Experts of a small language model.
Size: 13 layers, width 256, vocabulary 32768, 50.8M parameters.
Training: a variant of SOAP for the experts, 343M tokens.
Below are experts of layer 10 (counted from 0) of a mixture-of-experts language model. Rows are named router (the router's row for the expert) and show model dimensions 0-255. Each number is 128 + 32 x the weight over its row's rms, rounded and kept within 0 to 255. Numbers have three digits each.
After each expert's rows: "comes before" lists some tokens at least twice as common just after its tokens as in all text. This comes from a sample of Wikipedia text that the model never trained on. Tokens count by the router's weight.

# expert 50
router:151117178103136146129086069127151159103109117097179159050147126118158105094113206168110059126215125182099137137165080133162110071104144114174184116140116163130099076063115109153101148164168154084131157146143120078160130110157160093114133159121135110135140084114177188095152144075146163145127139127122066117123104169156161177099130107119173144154157103083061091140117106116151113108105123147157150162134089132112098151120139137109058078170130143102129118160197124178094156107138218129104136106103111126166134138144113140091189125089147053102150102131144112084119176152135155172096112123148124145122145118148166103101155072142111094149068186115148120158146144103138113135131170130175159138096133102159138031123109069131158088092119161156174057148140185181148148166115109
comes before: "| ", ") ", ")", "/ ", "career", "."

# expert 41
router:144106174099210120135131107116134146096088174100106163109164125099149100138081155191140104112199140156106125110151087101126107051096096114110121138162062140212082096046064127136097165143108159126151152135155122112201103104156165125136139097111162099117181071111170159138128132070159184127141145128099086164140102156162172122105092088131141112116149104131097114192131116133192086122112142146146137100182147114124146124104115142069138074191097145132160100147156149162158120096180162134120166128086121110154134086150154160108123132167148112101127082125161141101106177176107129126093088146095080162139108140193210039160148068100098095125066179127149114114135143087112113112119161109151126157103134087175152118114054124110139138065137186163145099148136164133084146167157133
comes before: " ", "| ", "0 ", "|", "— ", "0"

# expert 29
router:128112160118149137130075117111142089094082106137122130104150104148150114151103204197116099081137155127083126169150160107124112110123108102151160116116123179144115086111090085135139164172132125131147150160144079096118121094167158086149186143140143115131157112120187150078144118156155167074109188110102061155076127140143161149092109101179183085151162094090102137173076094134176108075096058149163165154167179155136135148123129139122122115173138076114158077176171147130150107102161126207113181132097098135172175130175132140092157161121133125130117014103166165103146151159127168156147070121083086155102156147129123105148193083109110110149102156117102102162143126110189103084150139087132175131084105119154160027101121122057168134116105199150119112174099120147106140126129098
comes before: ", ", ". ", "\" ", ".", "-", "'"

# expert 35
router:171104192139176120149123081083154146127105188074122163088181145074151107201102144158122112116151137144091150120154099101187080135080118125159146111137095131219118112108083088132091180122138130108145113133158094115162157083148134090107111102143212081099181072113147159161150156111158125143118128156111087161138085131167128199099092063141194100193156071111113122151135127135175112091146108164122185195166135112109127142106152129100145145150082124093135113136139149133148117112168200159144160163141124154116151112139098144109149141110161089127168066103156134103094145157153195151102083108145104147102131154158157058119172103106104099181077136069125094140125125113112072125114157113130119160098117114145184103139083084045138163072084152148118070130100148126086092146173100
comes before: "| ", "–", "-", "; ", "', ", "/ "

# expert 63
router:157060134077123129147104115113165090095082183165139181127181101103163095181117131166155108104133171122113153144151105097163098124091087119139125115133041147152078099091094090132147143149114131104141169157153089089127083106156167052171168114130198103088132096102159127096140152102172154077140162177088119161132108128167158196121147112146153141194171105120096103143106134167130049102087065133180145159140175159113132129101112105113114091174110091076149084162147099166134136104149172174108159141095107123094180135128118153102149158105181083102160095100137167101160148137184185149096110153112100185087156153158162115139144106097137124134105139107126113182148136066138112119133152133143138149110088111158170152099076049127167144102119181195177123137067146171088148150176092
comes before: "the ", "a ", "be ", "his ", "its ", "their "

# expert 24
router:179100127108191154139130128104140123101085124092132140143167086119127141144085177165126082079130215151074219202128093151135134068090074114182107123167119169164081051105081113152132154176133154094159156166172051086148134095188137089124112137136176137091143040082148138101195108113139149099129149185072132137086130177174151154125095138151127080128140098065103098109121113108147119105144112161153192170097161115142122121083084119121126128184104093050190070140161141122144121128174157135090169147098092138156157141138115150124148143171138121136103065139118149131146124161133181117114090159114110165106171161134130125180161086108104098120114135157118124130144138070121105141124162105153131138102103114139164074105096108077144138143132161206151089158103119123144100102136092
comes before: "\n", "\n\n", "e", "tion", "tions ", "tion "

# expert 11
router:152121159127153188121085099109135077092116160134202158120144075104141123152102185122117110098172131163124137154135085109114116113084105075150126117144113187169091115118096111123084184174099129113162183174146158057161079135147153079142150143130129071113156082124153147105175165068160172089156190142108112176122058171155136119103056123205143102126149099099087104157048095136145085126092105152156148146185166116111166155127163140099115101178101110138138135202183111144186154079136159150066121113111106104149182096176102122117172140113103132077143155085133132120130166110139176111077122154102072166124107117179154102154143087121122118152131130100097099182160176108114100090118171098147177142083114093149146051112101097110167128126136157113126077138105129122106145165173080
comes before: "of ", "and ", "in ", "==", "for ", "were "

# expert 30
router:166132128084150106140111099117155154113055166159146169112138099105192101151100220139108112109113149133133160122194062130154097112068082124156153148179097136136095134109117065140098173112124124103165193116119118092169163123149178132132114100147157088071185110079149160093165144066212162127155116124092101121128082092160132137096115090149146083138120040112103098147089138135185121108139140180140159116151135126081116134145181157120091083151104083144137144163140103100181174101159159141119142159102124106167157094151168130095125096105137096109158112108192130124117189147171173134070085192133105112057127148103198132139187120118131093135067150105118112152137182131122085143103185071152172148119102093173142108082095098077152128118134155143145104131109141189099111138140079
comes before: "| ", "|---|---|", "===", "- ", "|---|---|---|", "is "

# expert 51
router:179069118089197105149136119087114114118085177080163164111152093120144104162076136139152138108177189142131176170145120148125117097120099080159168112140089136115093114090090103174123193139071145147167168144140088104192072094152147125154139107167153069100165085102162131104131135126161163083188132168096096192099146117182145120110083097158154130143124078086096121161095138163189076077124109139151139137131178124105132148146122146118121091175083117112204093196170088094153159100164134155115131175115089151149158114150125140106171148163159123106164107099145126103105144139163121142084067130093088180068075147187182129199135068064125103153104145110136116120156160109152133142109157082165147151105107097166163107124128067105158132102146174200139101136105158173120148144121139
comes before: "| ", "(", "was ", "and ", "'", "%; "

# expert 62
router:152096151107168112144102115103146137116058208100144138108159135115158125144050149151158107123138172144133169154127109081129112125107110099140153093143112116151071096106065108178100160168131160120184130127144092086188120087138180068127114110117198119077188083065162178146160149069191157118155128156074096171132140119230128215109124094138163153164136076133076113160102130127159068105080087152169122152148104089117122144111110129095122098145098156101167129160158145125159130103151169141121162139129118158158170117128160118111118154140178122102163083092149141102099173142122155117088061183132077179073107141133205080153131114116127099136115163114112099126112149119114106095099188151161150138120155079168129120120078098130160140111141185204142061099104155138103149149149130
comes before: "| ", "; ", "=", "1", "–", " "

# expert 14
router:174096139089158147101088107120155095084107120128101195125160127111181082111071199150142113076171151146111130182158136099145058133091070080147148099149129133116074113127096124215121176153126186145152179151130080082139099073140134108174101147120106129108196089106124154057141163112193147048148182153094080185140095134153137153105141125139129102119155109138081099143085111143150092100142071168140169095180149142080138128131205111107123102156111148130122094134140080143147108123126158187138149164101078110154160143191113104118146139153141125131197126126161122095121163152104155145121127105090103177092136127141145085217197118130097138166126132148114123166092131111131137095145130126131159109121104106180151092117119057048199106128168157130114107163134165148100086120149142
comes before: "\n", "\n\n", ": ", "==", "information", "classification"

# expert 16
router:148124154098181128177128102084123169116059141160161142130133062075196044124105162137147115108117145118111193135144104145167103088074063110143098155141084120183089126087083126149108146155106104175149152133183101109185089103181172111159160166141188110100184107068154164112156193127136151097171137140112093148129083153180126141073098097182145117160160093057129102164139116111164125098119123153120180134110168160058122129078160175091094078124121125091121099133143142113149114115192142127096149156122074079161141096164129147057140126138144118106162095126153168105141135163202162112124093162097066158079163150143177112170142122093097123136106134107119134133122137101116119097130146095159149149128103085166146098135042073105134164103133174119167114141125165162068123111130103
comes before: "\n\n", "\n", "- ", ". ", "He ", "and "

# expert 38
router:173114169104180147155130106066150132081052149114092159084147066064124124151083212154128036092147135133133182146130124098145107092145105039148149130177107134141124076113124087136074182142136147110163144136135104132112127105139150107157115107140129107107166123113134144108138154121151164093143133152083110159123103115161123199049140110149170108150134112109092088122090064156178120121121091165127177143195154155133114167110140109127114134135107152084201074175156150163145120123188169177102168146120101116150154109152151127085153181142127111128114078135186129085066149163136163161132053146119083180093113139126113085123178077115116080180116176103115102156129147116138134144146156093160151183122106108177137100115102134117164143105140162158131044120069146114073133129164076
comes before: ", ", "s ", "'", "a", "i", "o "

# expert 20
router:155090126093133131178104128085123172111052159106146133149162114099161104137103226148161116136161141171130161128149076104147138064085060098153144134174047161146050130105136061169075178137117150120146169154144118086182107096159170124120111117136112098071150087082153104127135131098163133158137145177062086166115087139128140139105128119125148112144144089078079102139118093153133081117133075174160147137135151137111114115088144148080111048168080104115146103175172135125162131149188142150102146177111120085154119105143137164070149128125122112116131138093187161086137158185123125138084112133113092187092154119164194109169168138064128104155107192123113103162137182120136114133076131129164132146099123050160173134090116120084142128101160167159138091142129170178108137147191122
comes before: "- ", "| ", "The ", "==", "In ", "== "

# expert 61
router:173098141089147148153110139095191103143104141113150165101116083098132133141117212174168055140189151123125145139178114129159098118093111064170119138141125140175096092121122116191100153152096177151190162139169126088169102119140162108127133140086146125124129094087161159107130173106147146142147149157110068166134134176128209163080122118133143110095139132087065095198108079116168122101083127128122134107153139138099107110124169134039109124187110131084132096110175105169160145123129190141092154154143102098138115114150114145077201152145185102089164081084209143099141096106139093132089110109128102159131173093093153120120156087092103095143105197126137102144127144159119124102139200129125125102106065095148139032082088101097119169136141159146200097117161123147091139145176123
comes before: ".", "°", "- ", "″", ")", "′"

# expert 0
router:131117155095135148145112113131193134117112153157159157110138082116149123133096115170135088055161195174096186154129111096103113114097102102122128102150100190160092099115116102171112149163116141137169167199184113060147098106169163122134175165158151112085150069118205111097161134070181171100158184146081076175079094153154158151088111111164154093154156105087099121136079084144136064114071109174154139150162143112103134170113121099110130065204119096068131109174176104140139173096151143165071145157083093146163168111140110191101157163128141116111191120097128148119116173117140139134136100166113131196083125148152152093159149089103113100139116147106087098165139172086159112081103176090128159164108078090148146110088094093109182168129157135184144119112110132131113139132138097
comes before: "and ", "of ", "in ", "to ", "or ", "is "

# expert 36
router:138136191123147140125098079143158108126089155114113163070120108162162108123106251129113104103181140129107134185165127084135139093108079110134149142157079154146098093119122110125099147198124121059151145197179093089155130104124144144199126107152148101131176125128138115115153107117148208068093155142110052141150127132120193139050133122103150061118152088139078105132068098105127135068110047158173159126185193160131137183132123112118089091187150126088170136146146121166129124117152127194111134121097085092150149128183146129095151155137099122143122084129185134118151133151152145172100082130132059170131112112150147106158204094137121089125121142142098126174116131104178109082132158112170166140105129105144131027108128104120176129146147156162140126135117125140075137138152092
comes before: ": ", ", ", "==", ". ", "by", "ation "

# expert 6
router:164131147088162147104132099081137120071128158165167128110135077106142139164117142141140108102162156135121158131168121046143120101099073095133146143152060168142139090119110083176094161118111133153145182135150144053200096115141148102133146147103129114123139077096196125092141132042131138098101183170107097192124098181159164142121082151161170089142149106117104120142087090125128089091115118150180137088141163152090160183119157122098112120184125106114146112156159077139176139090115166173086118154126102102146134123188115135050185141109145094080136121110158138094112144120163157151111138169104101199117104103148178083178096105105084117120107154102133097145119209130115120086152192077118139119095110103142154041165105086110144176104137172140219089135094165151145161178137155
comes before: "were ", "of ", "are ", "to ", "had ", "been "

# expert 59
router:152090135104214101149124135082136112140077158118155169113151095129157073136090146147141130109145186157110173175146132133130102106122074133160171099175117137136095129067093118169107151133068115117146162135142100088173068078152180098141135106171180068098158090111176134107141157117152154108190149160109091164105108116151158144114090115161145100132124091072071113174084144172209063086115096137162153145154147124103118154145141145109104089164094126131170108182170107116160104106188124146094169186112078147145121110144116152119162132155153138116146103083141124137110149148140150153078046157088086172077080153197172104190137072094118103170120150125113099116166138129121138112097188092177147144115123087164174109106121063104171134103163194174165074140124109169112151128127157
comes before: "| ", "; ", "%; ", ")", "–", ":"

# expert 57
router:166103143098149133130124109068121124162064147119132174085136129090149085117057164138155090125199153130101167167161092107116118135082109113161159161143132139176070114132114107150118166145096150161175133170170122110159060120171156125156126119187152081071161117062142141132134143098155173110133130178092061161094106125196166175111081124153117130127133072090093133166080103124211092073095146153142132138108137126105137150109185174093121069125079156081145134155160099131161158151138123132105136171134097137139176074143155128060179168154116118121181116026144132079142113161135151112070086168065097165106126140136160077157109070093107113155100147147110107115135135108149124095128156118189194183105123093167143088107087100098151129107130163156165099121114137132072123153139137
comes before: "- ", "| ", "(", "– ", "|", "& "

# expert 31
router:128061142113181120211112129093124129112066141124122140127157129104176074154102183118111109128132187136109229146155118125131126095103058058163143137148057181161107093097127096183102125133092177177168157151181078139127089111157162103167143189203130125103167079094147176067119136113167159117154123147107109120129100153181180157109125123119134094151181091081110150153102117119163087109110091155107176165160148150073098158119122137085102123137105080119158099142135123089143115138137169147069159142107080139163147094168153118069141126168152139118136083079141161095172161171168158137078068153092097166112117130177155114177156087097113110147101123105089138149102125111096133134139134116172142115103130107186176102135098114119150120158096187192196111132102162141087124108139101
comes before: "\n\n", "\n", "s ", "S", "000 ", "00 "

# expert 39
router:137119140068146126128105128100136114078091147169157142104176115109148071157118144152174142108126114159113174167173081084105075125111096126136150138141080156165086101103074100145097148160111163105131178135143089086145098136159169101117142100149149066100137099093159139093162111115139158064130192149119060173108098140167144148093141108178175099174170109097133101174081129120119086082116107146164136128170197171104141129081177098121134106202101088127135109169141109117141106079142135156067153142127117104114167115170106182109148169137176132096194116095150167113137160133141133135084088155088086217078107105171168085152170107134102106147078161113120106165104162073153100142118183074177169141077090063147143102110091073128147170143157142171165117155097162177131140176136099
comes before: "the ", "a ", "that ", "to ", "his ", "it "

# expert 55
router:128100160104144132132097087117182099128076155102159140108170118087177092140102146172191122101180190156128146120134108129118140105101069094151191148130096142124106081130094094154104169140134157114112153170192078119173094090163196094104151128161120134087135067093135136109179140102179162081129160096106127108088074140133151176099127069208204143182163068101078081180109113123138053073077090108184173203153148114089120171136174144137115118164108130118147152162162128133143178085147172119119116147125120113125146090187112151126161155133133084106158107120120173095120155173140168146106088132084101206081118130120167076130141101080091101157086180153116094122130125083148123125119156090147159142107094094113156090115116138112153125086140167190135101160148152163108147147122138
comes before: "to ", "the ", "in ", "on ", "and ", "with "

# expert 5
router:126113133094153169157086111122151118121124172126185140077176101121184130142094148134152104094184148185109149159126077119089074124105100106117142094162099180126108095093079076126119130127088112086170166209133108114166139112153196103143145103130147097102148093122152120108194112053200163088129195147107120181137119177123167156112121109162151088120143115090115109177093076128160078098113098153161150142149139118097167169112120143118100103157124110142161113193170092118140166086148147168070126167126124098095186082169112188130149109127130090075149137114129131107113168130131175161100103153117082183058128109178154096183171054102105089170116162092101133168125162097131119078124150069148177158095111087146151061120079096108161146096162146155148086127136163151109128182139102
comes before: "of ", "in ", "to ", "for ", "and ", "was "

# expert 18
router:139092172128178179092117089070129127130082153089134141109116136130142085131104177147141113090151176117052126171147085123201079118085120070138103137155086136158039112075113114175095132141085140165186159172158139127201125078122120094149141141129191139128186131104171144116149135105168104131096154177127085171079081182191161143107111115106159142208179108100080124143132112127128151083095144150119164142141180148089102122118150134142093090148121133088138061108148099123145148148160140148115146123074095161132164114126108159127121166152111100081137058054165113126135164103156134140099103141079044148099120133134156106149141154125113076140088169100122133153172193109197094109130150109136135135123113083153153092104101106107148210128161162190144124108106146166110067136159151
comes before: ". ", " ", ".", "Preceded ", "Binomial ", "., "

# expert 13
router:152119148114190142108066082125128098129088160104140133079190079092146081117077168165147087073164151180074186119150108138134075133077063113155154130184067158131075116116100098145090130166097090101150152146136144113193117083153187109150138111100137102121119094142191144124144171069158159079104167179100117183125086202147141181108066116142137129129141121147095118167124167127161084108099117159133154111176152093104146129092146141117131075153147109133154136174161093101128150070180133132084119169126102118135186123156169170128169161153164120123159119109128165092115142143124157170073111120145113177060111158131158083171145081084134104189120146117121066140170142124130100083127143106160157149098090117128168050154118087111142131091123148176176052118119122161144108142164112
comes before: "0", "8", "9", "5", "4", "6"

# expert 3
router:200097176089146142105099084122124143135078185159123158094131091106148103180104174184138072071146140135090158196148127135081139078085111093210152179141056164115095135086120136159128139119098127143166176137155101104198081054165179123145140126138140083103158115086196142105142150086139161135128126143076104140117119177183148156116074099169145121133140096115094109155141092109198074095103101112110181157149136106113099144097153158108079102184097149130155125162175117104125148124177142164093140143105101128123161130158185173126132146151130084093134103075130161067103165178138147151075111141100089152101142159129169076129124068093134081151089149139141093130154137079120117117110169078201139124094126100147134128145087081092162152088135137156156087093139165185122138145171135
comes before: "201", "200", "202", "199", "198", "197"

# expert 52
router:170099155113162159145125108117107159145049181143155163094106098122186117145073152219177098098174136132093167156125103127149091100100078094172156149184034172145102124101084088134085176143097109156158143134179081116161085077181163116138125136143159099107148136105189142112163183123167128121155087138096130158115111117167161146095086095153174119132148066097088133145119116130168109097125111139138172121152179119085132166079148127109057091161075101094173114150168121110127124110185105145075164163082090122096162119172155179125146156154122095079155097096125140118113141142166171135106101153113103157068156153121169086175141093099133129132121125109100089132172148087162117091120149070200128126105134065148165101137062080107171144124121138138145117159128179161066112143118113
comes before: "–", ", ", "| ", "– ", ")", "), "

# expert 1
router:138119152108133138103097104089148113135081163138152164099112129098173096143119144136157115091114184154106168119158048133176117113095117141182110127149052127164076099114102096144120141183122103138170136133130107090184078086153170086142157133129174114068177125062146136121188162085139152080170173151085080127108116139151184140075129103139166097141179095095105075127100114150123060104115077143181094151133177160102107165124126143096134092187121171083140105102191091138135171116153177184078158119100099158129182101133130151091144136127178096076201102089142177118134120160182137132080101139069135167113172118130161090178138105088111142123100170103150108147122137070197117092112162134141149153107098081137186120148092080102135135130165149158160132113062136163087144162175123
comes before: "the ", "a ", "201", "200", "199", "202"

# expert 25
router:153130180125183159122095055058125111115060154094167133144138095120160089156099177148136150089136127163120143171161159116151091091088086082170119148162101197147091069119085088125154180190169147122161158168128123103104091080188146099139102120150131099092151112081157170140142127122141117107129116142067073159139151103122182150115100117125129093142163081098124120188094076100150102122147109151183150148124175135154140157103136078150127115149115091102190053154109132151114132119160142150119150185106083129148122111107060198157132111137121182135097071052131147113165126110166196177121091187104096163129153156165148117101166087106121142164108212091088084150127148112153121127137147074155147149116161098159144090114125125104141091109100191141161097154106168158078176130133092
comes before: ", ", "by ", ". ", "\" ", "by", "'"

# expert 48
router:133095136092159187182090115111121149113067171165149174099158093099175081121113166191182105114144176125093164105137105095136099137116045099153131142159079171135103136095105087128092153145098118131157185146188087123171091119144180098133182148157139122097132126098158154101145183104149130097140166156101077153141078153152144161105091068127141135164163110115102126137131103125157080095094101128150158130203128131104153184103157100114085122179126083100128119154130099121140169076142138136095142117140097097120130083175113187088182171114108146104189135135123167131119141147140134121111126120116089178076163140131160068178119081062130126154119157101105067119085144058114117059158202087178162161090079095148172113136053109112142178103129171176154101107119155170107137143110096
comes before: ", ", "and ", "in ", "the ", "he ", "to "

# expert 37
router:147078154089216143142145098097179134118114200124148145082157106146170123154102185159147100115195184136092140166144089041149120095023106111090121156115089164146081068105091130147107173155118121087127162139153125054154159107170132096111133115116216121129173089132088115116180134062132188131100173188093100134078115176157168146113115125128135110111130092085111106183120128118162102040104124150118163135148180165092162111090121138119079095146109145113155125149135103112146131111134135145149132160075134106152175128130141165122143154136145111092129075118184173099143121126156140171080102127136085140107126165128195094152176107120104058138055175145158082147177133079133129112156184115112136156115098100131138074084116123098128125100129157127148096109109139185127126153150136
comes before: ".", ",", " ", "|", "% ", "+"

# expert 33
router:171112175163178117122107089103140136151069155064147153081135099105164084157106180151134101081200178165146122177127090098142101116114096112121188131164077120124101117077074096135113194148120150102140131123148118089179115113131174143125114127164147119141141096088179128136156153070157129105121142135081104143134117152168123158104101050118177141184151098124109071210083078136208109064124079122172160123200168109072116143140126130109085092159092130110128099186149139138149124092159161140096113145118104155166109149135132161081141124162132144083156075087151141119123210131121146119087088130116093150082118133124197120176138118117102066147115190130142120136116178110171112175120145121194155170105129081148168087131114099082176137127132170154146076142117197149115147165137157
comes before: "| ", "–", "0 ", ". ", "; ", "1 "

# expert 44
router:166106120099203117180110111099149166099074148151145118121151118125118097150079117154126118120137157154117152170129085096128062109114095101138142150152113134153076139078103099116116132171115115105127166142151113083149101102210187089140126157144151085098179111092192123087160201105141135098138123140104079177088121146228151127085126074175133094186134087085099083160118090121168100101078107150150116153138168157153142170110153124130097083149099097124183134164158105118146103116179158160119146094119091098097157134154091132092120169109183152111167143110163171094137124160137134141083115138124044139081124137177158108178166123148139079148083176123102122163090154068162115154146155073185136126089062085181162109147107070081184130123136153166157118141104184184101152159149123
comes before: "\"", "a ", "as ", "the ", "to ", "an "